Weights of a small mixture-of-experts language model, trained from scratch on English Wikipedia.
Size: 10 layers, width 512, vocabulary 16384, 181M parameters.
Experts: 64 experts in each of 10 layers, 96 ReGLU neurons an expert, 4 picks a token, a softmax router, a shared expert of 192 neurons.
Training: a variant of Adam for the experts, 1886M tokens, 8227 steps.
Below are experts of layer 6 (counted from 0) of a mixture-of-experts language model. Rows are named router (the router's row for the expert), gate (a neuron's input weights, with its number), up (a neuron's input weights, with its number), down (a neuron's output weights, with its number) and show model dimensions 128-191. Each number is 500 + 40 x the weight over its row's rms, rounded and kept within 0 to 999. Numbers have three digits each.
After each expert's rows: a language model's description of what the expert responds to. This comes from a sample of Wikipedia text that the model never trained on.

# expert 32
router:444457524463556476572566565556440464467485575538529562474518500517554542507501535595544464526508520523465558519530564465585522563465544566439536503458511539472523422511554512436474457565429525
gate0:446507566548465493484455482499509503460485493417522420531532465484514476497566435526523480463475490532459491420544476520444456469474494451500477495489539515456507446511489449573536479557430474
up0:475450498510464480439494495528510537501519481547520544523540487475535518469446544530485542567508472477521495504580391536481485491497475466456449509458573501473568508502528473491483552543553518
down0:517454484484494504486561493475477483462435429502446489503506458517441507521474518467519505554500430479493447543506495436515558531443484506502495497492531540456538533525445538517502469522549523
gate1:405550446610531514514458477440467458530466510464443488463463457521488503494569587499498511496577490500449476455574519531476492490514513464436444470484473540492519493442475533447464479500464550
up1:504515485540496457561533546448502537484544513518538501464477411474551498549503509450473552462444433485537508553500511476556499503560498518495532494498501511492520511480505499377490479501485434
down1:449450547473572543498554498503456488414563567533484496532447504477534486447501513494439443528506461535606594601523510519518477451580586526506427498510482485448478515496519495512477570535525514
Spaces and numbers in vote, population and career-total tables, such as Total: / 336, plus relative pronouns who, which, that.

# expert 2
router:440517448442420578506482566514545560439459480507564544504465464501500498455548511551517529561460494506565516507476464411500447510484552493448509562509541447552418506524440587566483452433487515
gate0:484498496480484520538453516519478517521556510493595526503485512445493534495519429482515454559530557514487582550452538499430581464451486538436517472453489470540465427503461430533494509455507504
up0:490461508503525501523456512452506461461514477428497458413517486509499493493477476511530572478517516514493536513579561575565541500542472491472464550443547516470530498463541496568427489540502499
down0:466493442473522538547498469568447546496496515501479525493482512463465454530419498539492495478411443507491521496496514486512528471533577511526511502545465395531491492461476523511544498511557496
gate1:489488490501483537475516515426488409542487507516452507511552445478521483413518515519574440470487461499479488492506490505563466480528493456538488575465469511489504403501507525479524454518489492
up1:514559519466525488471490448558436580508498507493535509510470511560428541566444528460518553501497492477495441571431441541483564424477479517348482446563498497526463543530410475541479563478501526
down1:510499504540520441503476479468504451590490541498490572506465467491542539534514437608477484510529502587558454620480489452500516454528473502421496495549473577521529476541535475523548479508534475
Inner word pieces of long learned or foreign words, often Greek or Latin stems, such as democ-r-atic, metab-ol-ism, antrop-ol-ógica.

# expert 11
router:500524527484460503513574476431511534445536484467486531526453495513444494530580534459555469568494512491455453527503485497569387550493575493510546508478450506531517499540480494414528478536438468
gate0:464495542489585506500534504483528492442491506588580577484563518545531452469532479516534517465462524495543589539525479533478553509506557454546529451468519513487453524532487553517469510560493500
up0:498493483523497556428476569507474565510520490511557400482429577533430444438472442535513519470498504487547473531497526493535496534412486455484427498528551509504509552439460508529495522439569519
down0:453520449481544524520423540457560453450468566531552503524491559507501492478449575502427494534461515519532490464556401504475542528423488475511489564496564458553529565453588500493574541447565492
gate1:452535494509459529475454538505513486459524481563530437488491543533509494479497448541500484502521532498516529496478431467466463460448548524455526486501476489468512583457504506506543539583469463
up1:515460521531526442469517490503464524493450481604531535482553518481561483497485429521472570517467534497514546508532571437550505511484555490529480500425474466467566506534525585510467546546489455
down1:492539502546492513475499461477508526504503574481514486503505540595486547451420476508592491520570503388498469507531535559420643457457513517560534567485440485470427542513494515511478474523508449
Individual digits inside population and election figures, plus party or institution adjectives like Republican, Historic, Elementary, and ordinal th.

# expert 1
router:489476543578468463539529497406498470516525494519542529508483473565460540519574493567499487451510496495511460440451535540471561523475511463514451524466472479475529433468457483488473466495506495
gate0:574512567536468526475559409471500515475481450495536524579505459498475472508503489594561504444501554511423612454492454502508452497524520478511558521508532501459508476497444521439464535586496548
up0:494487538531511534515541484482500487502409556549523548564503558538538460428505525502515484425504466482511476540469488561515436474452498536369492498445546507493465487511484481516504470521561462
down0:550542561424540560549548543442563520519511449507525437454551522494491548471538537449501527516517543462534555530501526530496598544493564548447452464526498530564430461547492514514531553559465528
gate1:538468522501529520510533541471555531551478549546441487509485584430494521450493531491498460485516503561507532508431494495524486511504408530472546530493573507504495483472423461523499485474534518
up1:563464493493491475526523583502497526545471522516469492523496550482486492461504464540492472477541475514457552494461520485522457432511414476504558503511562527505514477464412482573520500504565541
down1:538513557533508503490474476417478461563541557468511475542629558506553465458507547497521469489533528564501476538453533533486451570531518515487522458467562531601512464533456479500475480445556576
Pipe cells, line breaks and == heading markers in tables, track listings and result charts, e.g. | 5:08 |, ==Credits==.

# expert 8
router:521502502504549551472468480540545491428412495490578503489534543582458493487487509508478490489445480523512484413503495503482531447487482526499536525543472456556525535560530568499552485445444440
gate0:523534552561518517483544525469523562510491542466483483507483500462519494477525449498467516508554533539526505498541537519499483503454493492459519518509492471553440514461500527529553586491503458
up0:551523565475533528549544530587519469491482500492434492506566542442510551491523456501539499474514423530505515497471578538506566426445456527477527476525451477581420485455483515520525487490509529
down0:509492516473478522483495498439574514528478532539512443434599521468482481510437520464461459459553511589512526465494538439510474531615533538548490494538436517427503465478539563532447519495557500
gate1:513484498499583488453460539513509462459526502557528484445471521536515540525578561548545516497466575527486427501540608533451509540495509540532398472491484489506494539480517525550510463499531535
up1:460524510529500488538564514544414522521531472464493519531539449469453507466429423472477512492526429474513581525474431466497465462513506424483577536517505521524535450488507422438495588545513464
down1:465566540477493480535486493486529468512523489571448456499534530549485525513459452504455563492481488476560484539538541493476440493507504497411439457488459524529566548561475450424500511527515470
Line-initial dashes in infobox field lists (County, Region, Label), plus accented letters and first letters of names after headings.

# expert 30
router:541418507462563515548479520463527493487514529542523510492477497502492464469394502555453532511548491497547462553530537498495520532490524475523494586506524532504511501470531429481563519479525430
gate0:539533495557454551474439494480552543488511458497474505488440448496526465492473453507533460462580453500487463462501444438501514551462495595541486517473450550518497478626487497539485506515508511
up0:514563557424622464527497440510463486501477552485539473607571521508380517448500469485478484495489538519527546453504523588556498446464509464487508402513507474476557453458476554440481425436457520
down0:554563476521538454510509519426509485479522406487527488519507474489498476435513530426504514488552535605469530424509541490437513524448526503488522437507504477457475527495478490472511495430514604
gate1:551428515437487540459523501498551499496502489476551534469487473532499504634485562486415507550504537505508482399479513552547440461449550417443529432513574540517466488455488445453418538539570455
up1:470549485552508563484474527478467551541494509506454513540502486526438502435476594447478572451495455497584534535495542533590562536463548509518503442494456553535514484521551478557472557435419606
down1:553449523510529512481479504489435481525439546416506547571504451499508518502494461499477475490491508492492526526533494505531419536427493491468507524423467479500474445495512497492495495491525475
Prepositions like in, of, from, against, with, including inside titles (Trumpet for Fame), and pipes dividing table cells.

# expert 39
router:538466500518557487538548526548508468519510484397470564557562490498511470530495542572507591497492536526469478455527562511439497484455463543563521495456470513512478475508461457446520551461478540
gate0:549526514524507555421398593524451473569445498417543523522530539491479436519551501487437562468562480526457545451502493491563480487512459536507542390508558454505521500489486477583432527467486606
up0:538536531469471502565523494511453543464527512516523509458479486485530493433521459513581488542525475500520492524557448484454532446468472474536549475496488451487499428521507478536526490452462405
down0:576491530490511482496404468467445491548470515530501530582479516519571378578434493478537469471419483518502509496469483545504559473490509460525486494526478507543559538532499482469546439513460558
gate1:552504514487474458483511507445541479463425503451550504520476539474508595554586516503577650533456407535467480507505511526538482519419471520461430525474509460502452445514549521417571509470442464
up1:463495494564469486589489489456527507410515549462543544484513477543503495502480547538498562457509476530519490452457516549424519501491518473503424500483436539468572506442514581542460520491505521
down1:471513506545537535535510522433479552427456561438581483502429517466547566527501544524427577496506491536478504551538493506506501553476481552404452510524464517479503508403557453502522510521494563
Line breaks, colons, pipes and parentheses inside infobox lists, taxonomy boxes and statistics tables, as in Batting average lines and UTC offsets.

# expert 3
router:448555565519504474503474492498497522455508521556503538543462517481505464471486436517456510517435591485477542510452486489507473526571557514550524436476541542504474445534532498574516511490436523
gate0:491465463462430544461496422576554541429529495477454488564483502583545476473590495436530488502465442499473567500510549497522480537458452498489498492508489467529493538494516490512432475473447493
up0:514474450544457453488514601596450486433468494540556559535458494482429535562505476461493480470533472487540527488470514497451499473495500563503524499585476455563485505489519470546485542561485550
down0:489475569444549473601483596536495484520448517541483519464476550536470494527540481529553545547439450484480515458536456499558508517521499562464589466528453546518487474470514476507479506505561482
gate1:494466486484444503514527491484507439488484464489487498520523595556520464549517494461499436584577420500479451494418454473515525465444479433436448504446495431508503564500447514467436578514519490
up1:418512519494428482556529436493501454481476492542482513441458545563472562506462522429515468592531445500487466503421481415496549455427498512467445487454458447473514481479517470490508566530525491
down1:491498512489538447481531471586500471491451502537473503500485529523472527445489493487437395513507494471554456527525490409525522543506518526526463543439505520472560512503488459506528528529577521
Past participles and verb endings after was, were, is or be, often in passive clauses, such as used, built, named, died.

# expert 19
router:499485467520531448564516523574489423525535506514500542501458458531503542445541540519575524446575552489527559531463469477540549525514535473513389536466488532552492500521485510493500502591534440
gate0:523600426399515502527551454485476526493488534536462624481443481516432500419514535533410530444500478457533445466541546500420435595502446466530451513539566507477552506462514509514541486407579561
up0:463555514500473518466522464570505547550550467520573523569492536514457532479442437562483545498552457505416508502473455382497557531547467489507493484519462463531470507611491490465512538470464556
down0:526507453533548468556436452550509472515547431569494548549466476511525515536451456552520495581486539431451530551506558516576470523540418472502434478488466548527567460405583459495474501525473504
gate1:503438489467493464526469552504460542520442543515496480463466539603488437523445510504498514460520485480467529543541524506554455528448571454545519536513492499481547513453542491482537502525529467
up1:606468543490535475515583525497525559562509582476531558453501524531502571504460442528437506529511482522479546534491554491518531408494507528447518555566590445527483564518495509500545579517530445
down1:537499530467553447504542529511529482524532481551513492521531457502497548472586463571512525546480531584499540437537502487524489512467447546541504467493471456456500470452448489518550523460399507
Verbs and auxiliaries following a subject in prose, such as was, had, would, been, be, purchased, especially after not.

# expert 25
router:472511567499483540540518492510388480546519522431552458555505512470518516483515467522470530571472498489502496450527518543505528445442447461462542505444470502536549548479468551544545563493519510
gate32:527533497508525409677441451517450502491490494441467485503461566457627485500559524478475505436534523511526505457440575545492550452474468464445557507535503513577489506513527531537541475497523552
up32:527426465460461549458487555546416481527424496514601481511495440429528440472461511477552514484449443466525517524470417489476407497462518468565494522507562430526458529483501472497502484502462541
down32:544533470465489496574543488561511586467510514517503474527481442432598551507562492519538463489584556564550468507482506497547521465509515476515498523468440470483579509522485590499505497533548545
gate33:509518529493502517516539475517461447452449529539524562544491546509532438492448526544586450485455519494498437472500452545474549518381519491549517443471496512444557507519444524481468536472492519
up33:522474460488502446495471584405547535471527506493462596483532493481555486485503449431542489499587565491490490498468545500579491512547472507541479543429494486515484540508463576467530525497514458
down33:422472496492503517527591565569495499476499579507559521442456587511534509476490545522458485449555488514471423558551485542534513485433511453572540520488510555429514534504527499498522520444455500
Opening letters or words of team, league and organization names and acronyms in parentheses, e.g. FC, Premier, Serie, NWSL, ARBA.

# expert 45
router:472563460508463480511528497398567564546443544490497470521431488620484518526489463497501498510562535484437523513428431497496424527419504507602498480511537531509437582410428508478467519524463508
gate0:445542499540537457550474499457562435471569514469545495550519471570460546501434531500548506485575459533462483499496576536495473474549459478502570472535507508538470562490510521481513477491522551
up0:540431574525446456586551498484531489498519512476521441552542485505508571520525555576523501517550542501501516416564559478520484472547527553484554459493479557556502479489533540501520475501430492
down0:482460602497526575495490515468505561499491527402490502521471531516524562531480499472514496528531592486470479449569524449535584460516479528586548525494496470517506540459470481564515553508559510
gate1:464451457509517457543472552495545515515477540504575432506503513480462513504420480483490527562498470519506488455488455489480490532501518559456475535523484512548524461449550456495502502492456551
up1:554554519435451485484524519532417487467500486492475539499519526480561531458595484520465533483428530485559498522549524519571467504477524470477539470536469488491516571494474555558469565518561475
down1:488428493462527520529447492578580468503419536535501515496549535536528467480535445516499472526515489507542484494489436538547471513380517480572473466435537495495569528529510501558507540471556503
Numbers and pipes within sports results tables, such as game numbers, scores, positions and dates, plus country codes like AUS and FRA.

# expert 33
router:556584424475537484524484566520477444488555546555460593487487478502462461459510547583499476514442487510528495527546453538470512557502584449526552527512515505502529511478513507472497556462494455
gate0:499500533569476478550596503454456477457541528519510547454548498514569543485497436513499493477476494498483488494552473490511490498569546492558469501439499511511506442538494465553476537516435446
up0:487464442513495515455536556590515453566434439495518512476555489426456535550471552482520487523484509516410598458465480473481528468473512478424456510523421469513517500546531542558481519516516524
down0:500476575498536497564552534532523465576533496564501441459519468584462411579533422492542521525529526445468448482493497509534543519510523568550453450531543454533465520452516512449440533521517503
gate1:538454468527490559510502548555504565550528484516539467486560440520462521499428461544460501388472526492525478584461430436479503513503441520567515438513405636601413522532485495532542458445520439
up1:443534487456507498491554475447455527524428471539501452569501515471480515492503503493483502552508477478486499426486482500480552489503501560455478446451523502506460436550437523470457422497558515
down1:534425469561483491465568538514577550547515462528551437532458431508505509510453488479463514491474468531465514421564520484446462521517469532529481481499549555470470456544458489496515556526450530
Main verbs or verb stems right after a subject, such as said, announced, wrote, intervenes, especially in plot summaries and reported speech.

# expert 42
router:562546536545471491537520502393472499490487509531558476508470550522531507519435459475504520382432449508576543542542451491514522483499444476446489508512598510494445505495450502445525433523492560
gate0:487574495411501510499555491516491470508530515547439487514513525489461519573557501516503541569465521502517547473477493526446544515519473488384497459530512579479533485543482528480576493531433488
up0:491468505503521510499423454511487434524439466480547500481512509459551529472422480497535527561477534491517495464529525483465474533432518533601442500458439453529472563471494453469503491539549533
down0:541413444513452504419520439464526522547473508497500474488521465465517598538510507477502536528496471523516485458489548533501486538553411498468471522516500445501520483495461502514557614546478546
gate1:465431493484525481529461539496497440501450448522539487556547531511454533456512475529379484486576474493551449535502496498478451414481536463452499516556507484454576532483548625564546473534560527
up1:497541463557495479525526446522460463508491493506507539491499538542489445488527559550489443457483529482510518490481499568478538455509498466487560427567541507435478445460460494565492529458427558
down1:541487456500518467466541464555580569527513508509561558477436488506572498500527511503520526514467492511520538422506530521539491458500471519487481486511509501521470488469506431503463483423523413
Colons after infobox field names, closing parentheses and braces, and digits inside identifiers, chemical formulas and subscripts like RF_{140}.

# expert 53
router:491598483497548490545497502418472570444477505446490505589462497492498476441523464526495481454584468497454422519451563493521493470566494490440501537508452575496428443479471485515461442459433511
gate0:408509553540501516455526543510436502513462469484552490501482475460484513485494496453498506554483510520509469494521422544507428475575452489501517470494529563472516448535472464507536475473429571
up0:486525457532568449454490472463517544522617482403503444509558516498522491529493533505502574469488503529548457470491537506473489470513463568540505512506497505463494443481460460434552503503527554
down0:543479447531492477510545540452440491440515560483523441554518469501520467531420510509526538544507462558605510574402471511434554414538429497521515491462509482530543522547517541469504469547532421
gate1:465441464512424546481503525438510535491464475514492555490553482636501535499597452482595529532522534505542456456476523493425534517529477509529415494528528537469487495500495507440572526471526519
up1:500473500483463548514562488526452519553510485514487532531485547608491479490570492449529504504522477490518430515411464466489493432556578537492501483537541538506500539446492529470522510455532554
down1:517513524486528548444505529483470541525499395448471543540479482523529527506504508510503483483467498503439447436474499504523507482509519481541522487484531570447505540498505538511514491442497454
Zeros and digits inside large dollar amounts and sports-table cells, pipe separators, and units like million, kg, mm, lb.

# expert 57
router:522448541472506494559503530615517467464465544569537462508537471514505511419428447487490504511452532490557515526466611437500501527540564468579411493481487581499566460484526465541488503518517455
gate0:543398514557574485519478450521501508493451551534551437425433491452477478446529496481411436447521507491554494467441485530501524455429525446515473527505471503517456511451501502504546572442614480
up0:539470451535530554550509477463503481538499538520501515506479451494489494481492514496450508487514457476509547445493530546433527484460485506473527434489541522474489464450521509519512460508550529
down0:454446509505500551575543478511548527487439477632467507461489483435513456491575474477503523506462536430518505454547506483553462468442564518519480499442446566462624543570476515530484434584546488
gate1:478524471495568578535486513534503469482503434520494533486476535462474416454490521489462521483471476500491498510477545434513485552449512542540432472491490455456532492570546561472473434526446565
up1:460487522462525477554481505528531436491552507481434523493486538471498482553508531557440509468474450507509519551456506569527482537446504478485497526482485511452535426459540548526442478540494616
down1:446495540489557460478439526463579467511505507472371479531488506542505453491453539533469464479493576489533471516522568483522496519441498563448454515495479568496551517472536567516494492519553571
Prepositions following a noun or verb and before a noun phrase, such as of, in, for, during, against, between.

# expert 38
router:498447442468514540462454517546532479522486523562551482525546527554464453464501471516419483529424470504519441525568497601461526461533455562468507548441492499539465517504496481507489525460580445
gate0:527455499506477535488536483402541549495576510459530491504547508607580419525495486499447490491546492547426529598495559517434551468508442565533462584460418511590561518531562430464514509491448534
up0:499517494448553475516518583439509499439505469540505507495481557483533533499512551527536526511437531513499447508504493459539504531506513416457560478467506542448473446470496541530460438479434471
down0:509544429516489474494561448558495485511548508516512522524504553497435463497477593530476527487508508508503449370552504467494476411491460516506478381493535605508504513459476597586509485457574519
gate1:531529519566458527520538504502502496503527512465507536564454492472436494489510423509514484451518493496543552553566441483454466505521439560509423519564487542520524495578495480507502481541506484
up1:518506511503499500510480411455536503458524555531484456486587461545523507436518532459528480556493510526459463473440511442555516486538525544484557507480452484474523546528432535514474549558479520
down1:476489538493504532522444496491569500465475495490465499519506461480552464511500522534565472560523496522475573458445517554506435511431494483589509454434474453462488491460470465519548528500539461
Capital or first pieces of non-English words and names in titles and transliterations, such as Deai ga n-ai, La C-ucaracha; also CJK bytes.

# expert 63
router:559456491570446575590439534492486434512528532503441482490491473466483494549460500482420465496476460471510554589496590507470511518494474464541541535515507487517552535560549474465505489552432532
gate0:495515502541446413434540459461510565448512477523446521430464485505511496495533483447537385504468602525540562510419468481475394404543484467536472472529574438494515449469479454518502553503550446
up0:496463447503567567490524504530518499530522531521498492541518525396523509460501519504435603473461421508477485553509499487528601516468477542472459502478488518496473546551458528525516433477398576
down0:540473468550501489519510507610496519535438509462467525543509540485488471478486455507529538483518433456444499485489544521450509466497534481533545496559487591553550486533499517462461473429476509
gate1:414483536541463514469501519475550445449460493528453625514544493487499519491473576433500492431489505488431507497553474507513567509489488479541482470522601447480518497497486491472543482468502568
up1:547473457560513544523447519514472488496540492467408440493499558517469531413488453496486506487475472487425448601508549522567473495557587476431527457423399516496548484466527399521476551427536455
down1:545487488532522446539460554484515561464496489493480566460503526470498477515498536433539586562434500453431493521498457546505480492557560493468530490535456591508547450479533465511465464468528448
Commas, periods and conjunctions joining clauses, such as and, but, where, while, often after an introductory phrase.

# expert 29
router:489534515585460539516529539465508543480607444509497538469443589446500516532558467543526526420482562501501506498531545545508513487469535499511492540480477537414531489451504509547473542450505555
gate0:455524546506504477556480516426457536504506503534526477484542449464476451509522519473449477489490460514468489514517494438482538449543413582556482535516520464563529463507493452494543480538497456
up0:475474496454496507490469471547466525565529471473504589501438544443521508584440547521485511510475518484527513446516514522466449539455567484451450505455484534446477442574539519519459518576539490
down0:484503480450519569498527537536509509503481511458520497411545513433511457540543480497505539508466459493539532486450523498519456470506448475498514517488454538509467517544495432505570525552509497
gate1:548482439478487451530467431454535537530533496453465454503450422509513576535541500446506454426477570549469468594516465493542522494551466444452460514557489536541487498452534440433514577468503574
up1:521492605505506566473490534483457512459452488491597500497550563492456455489491525489508553533521437501541527414517533506435499538425536510511498497436515469456525498530427547554453465512498420
down1:433491508467485488547465526527483475492535463487543525501576466437489522488517450546561493553459517449497493561545523443454543552527517525496468473464513405486525483545505487530569500533548492
Line breaks right after == section headings == or between paragraphs, plus opening quotes and taxobox labels like Binomial, Animalia.

# expert 37
router:508488504457535568499433494486518533449477464432474491499475444455528527475443481491521446524458505529546517466513459454534500518453540444477523598537503412566463513521520480529520498542468507
gate0:528480512445558483500494485518473547441563501516438517553556447428490432494478565525570546391483495506504487472499476440459535504519476501494504436445441501522532533529549542473494506513516495
up0:583559521507492513547527527488519443524499464506419424438519495486513528477473472465471520452427463462497520501490528560502485507441562521531485525553492508505414485439491487528469526494489466
down0:488503551499474469476530542377492475458440477471479496487563435498401453553535487451603470569552501509496414553527512528485514525548474438487423501471554554520485498572492497439589465537432476
gate1:469476484502447540493522479425512463453499351479548497565435556496408464479470514499523594580527547455433521481536519426515431505547509554513551515468525472499559495494472526504456487560542601
up1:501570515517565471493466543523447573551499525467476524508533499458486478526460595497516466512483492487492537519544583526430539490418499556455464485493550477486485550450480545509495512533529455
down1:561499431587527481529467553497534431488493467481548586465471514460510447506513546496447558540464500504520481503480515496486502438488539440485486519508434541516448498522479581463535522470555477
Inner and final syllable pieces of non-English personal and place names, such as -ga in Kekionga, -unda, -ley, -mann, -ville.

# expert 20
router:498551522440548460465506484511464497512535494510445510421554479425493605489590490512466441479460473515454497497561505505458490571439512502554489537565415476448534469501499480508481475508525497
gate0:487388517530453473516470527482558497521500508517544447565499478489545518518432441403507496476419465516451539455518567499464534554488441500458483529464444485554480553465465530553522528497540554
up0:622586447497486516543507507459487566439528492551513554520556511529475507447542495558509471483570473425513491444463497496552490454508554448530480488516512486468554451531493523499492499534432463
down0:508554561534499462507507532485480438571551492460533539457536498481463523504541486516500485484478519445466474504501555461468471512490482483517492515513513456441564477527569521436534565596490542
gate1:507432537521469484481511520567475478471510448472527479513482481458528563480520558456559472495485489512503522560454510530436527555494575450504476464468505556542360475457563521539492509489455448
up1:531566464448538536521431521454521486530538513562480506495483499497491507539439432551430495514504501514567468422556546522527503488486510557445539484519539446489627482488428505498458433499539519
down1:464471546487459546472482500449552534567488500489500515524544505538398540460529518509425535519476551484476420537465502468469548538462460538523483543521425508490450490569448471501513447436495493
Single digits inside numbers in sports tables, coordinates and life dates, such as −23 goal differences and 1902; also currency signs.

# expert 56
router:524533532428501508495504456562449515470477464522566480541493466472512485454532458545493530516515536498615530516567505523418476485536482520556526524470556504481514483533515522576487515514567544
gate0:507461467480464507552502514492513500521482501515533454565522571497474445638475538472420555439483527512501436514532516583490530521497544450573532479561546508429532436431491490497458561498521561
up0:437466522464492487582512452428503542516516489449481514487463591512560407469474493525499486485508526509435526575563501511531471485432478443501509492438531515476494522499428519561455487532450492
down0:474498520524475498502496442491476456430473475503469481526515528507485458538536516531561454533563511518526479493518439529499550506442527620453583504457465506478463457479514550485546480574427504
gate1:504445548499566510503489566559482451513456509545486496454500519470541521412534476476532446532498493535553553488480544527457617473512532513435508474471466464478427510527510572448557499455558426
up1:494479530511493463465447575497521528461475509587464479451428522576544543482548492478461507506497494520516504489508560554545536488495570417453502512465489480591454485532549548576537536466566477
down1:519516468586524501458487411520504484478522396468484529508530524487475494496519468527440454569441454484462546514450459461540499448489452542540522418509497469526558491521586434471547490511518566
The word the in award titles like Player of the Year, plus mid-name pieces of foreign surnames and Thai script bytes.

# expert 15
router:477442527545512531516487555494507459537481488456518523500528443497468523564538570549578457474477584485498581518505490456434517515493475573498492505539543466462519482473541472521518494529541558
gate0:576445478477520532517489454510477506520457572490492505476473453583487527504425494527499525508471501495553472488537496503427441410476452493521476446510525467503480481464489485453449507466482493
up0:520436436527474490484484465523521546577485465553535531478470537476500482522482550481433453457502554480432492494453442514478502465424494553521553510568473441513498506474503484541591490448537529
down0:519421548522473514543521522482459455496456467514466472499433489546536405494518556520507488562439450455481488465545556434494527478504550488554480517493484480443506471524519466556527500459511476
gate1:489529492476482537503448426463537533441579439462412446468523467451483507501493452506509451504539522503501567464488496535498461471499534434466550496476520542477590393470534531525442520486497500
up1:531520535437488571429487354554514480536547493516461554553536489500478527543500421450538514512473486479519522489490517447495463507519527457486528482406471439428533459571498535451492483464441473
down1:421468518456507522507489501489530594483494465428478520466490501475519505504541483512469430531513490490534507532515472495468537432540532527539511485473465547504524532554604570508504526542499542
Opening pipes of table headers after a caption, header separator rows, opening parentheses before dates, and list dashes, such as Club, Title.

# expert 12
router:516473563465483486512420495507475464455493561469488498479565468535503508504539538475487525532565478479569465593503556502505490389528481574468452505486412546512497510434483417478537441478430549
gate0:512566469502515529488517430522485490482500443464514479491567436468499518543440455524514482539510513496583586472528506434448485504489549504507523526575581511488474477507481560472502497478448478
up0:496537504477473553551451480508477471483506455509421511446486514489510497556487442471453505547554498510528524499530505482480456572483503472442511543544481510502492477550503520408459456496501496
down0:553538468527605556510510462520457492519505430518507557526512395473491492456531456459460440529558510383448577554439517475513496520487475484456518487517514591507420457447452480542512435470480497
gate1:531511451438509504497486433486483515529505470544461518442548538490483510505469521527525488528554504485509479503509477490500423471444511481473513477527526513476489538519537402484431450496499454
up1:505481529491489478557501484492499542544479549524586484465503469439466565547444495521478483540469445494530450443538510578474553572523468494406403577460485454491448516554521512451524481558441550
down1:488478517533478438538548536403527519451450526517492554474463511542538511410458476526556507641518458513524433512448488562479416437523515433536503440499520489509575465516493476477469542548483468
Commas between place names (County, Kentucky, Japan), plus and, or, & and table separators joining list items.

# expert 24
router:455500444527566540502484484581536515549481480534440478421533468506507526510451486389539478508506474474471538507495530482504506455442505542485495449609467569504522460489528496495421460516522502
gate0:498480517533403374497434457482440458518462511577520460530548490440468505504452548463497480470580428493508456506438476456480491454450461531476502474467452534510426512409530428506459476508526517
up0:531473488483580593564554516543537562520536483453534566450467482542497501505539411468474504476415543514475534521491476502508523448530562529535471573542541463504551455552497512504517539462504458
down0:484522481474453557470528530446510450507478540538516478552544471471470432489505487508449508528521511544393526540521591481520500480549501449525539546470516516542534484471560528595469506541536522
gate1:469535456475487534516524425448535451532594461532506526566487470475505502488544564450439511460414476515448500486508437465519521483507471551481542534476442459455485515434471555562547496505571502
up1:475528560601500507567509458540468475441431462519432517450467536486465405468546452524550464467454471505483462498486500511434532574559483493514503410557533510507487487514541557536461546511439531
down1:484538570541411547494485545567532528513420550506480538453446575489441482471456602487570537492591548547546457500436432486473515507586489513469432572462498563488555481447466485518571510479497535
Common nouns after the, a or his that end a noun phrase, like city, wife, company, club, stadium, plus clause commas.

# expert 21
router:520577481483462545444529516520524503520453521515536472520515528528506429539500535492513563509486466482521450415532449453471456427553501496423507541454521547456513497488425527529509444429447469
gate0:515482499436540563494428404562576516443482478459472545503539533469487536519403450469543573529434539496555455499493530494518535517471492489466478487526525417495552485485500463489472481441579456
up0:536465504484535423501505473444518515485464428487539528504467486521445464495458495516546483482527464511502454512542496538539455505424456476483537583556507511529491398447486466565515529506493535
down0:503511477563455482422528510496437531524476528463529432476492467489481544477500537511559475452462421550411545568492519500454448569467434492573474544538575476558491451488518489538528414516468442
gate1:483431474547489540499432484475443473474490458526522581464517525542586536521526425442486492493506513503576554457527531468554466531527456494471587505492476511506568523522510499581511442526492444
up1:536452516492521576468501489545489508488502471509508521497503485482502503452487476490542457494439494506526562499543513426472442501560464468448490494495518512476515542486488422517485497525481477
down1:529525503496484492517491547482507466495502466439572553507474498496502502459542467472449486555536527444513509408450457515486458486430503478521457468499541408510397455510508501447527495425538445
Possessive or contraction apostrophes after nouns and names, as in world's and didn't, plus word-initial fragments such as un, dis, rem, mid.

# expert 46
router:489487460485430533488556571533582484492484514528533571472483437521446495558500519569520483578493507512468454500507444522491545446560549555505504498486454600503502517588496522514518467402598424
gate0:485458456508428490469523452454504463502548504445522499533448505482390564541545491520495526510521524487514487586510436546472551589569504523499548481554453510455557462592555456514513509515452497
up0:504571450477577517541423502509437417495426556539532480543481448467511465486529499504447485479472540492463531515430473567491548511524507484448475448550521496480476466500488457489545514521514603
down0:475528461498484506436470588515475474523410508447507488494478484562583447452532498529519447505532484399545495573515545475461488493474425570497535464485484508482475470548540505416422532491468539
gate1:514489539488447496513513469503532435479488492512455445461489502461526494461530523520459472549397512496509502585512494545516443494491574523500489565527520489496527535425512490480492559454589512
up1:501452478492539539480455522532502517497502434532488558567521580530529544486471461520512485445549489495438542500547533452478473587501460470562512490562529486539506477534460519545433486435487471
down1:535499491465548568543469539451441467513511553483513560548539535514531580501429519494466469482515528558448551472523535434536482502475537558458511452578531483501595454449536492557509499428609469
First pieces of lowercase common words split into subwords after an article, like br-acketed, sl-ug, observ-ers, arch-ival.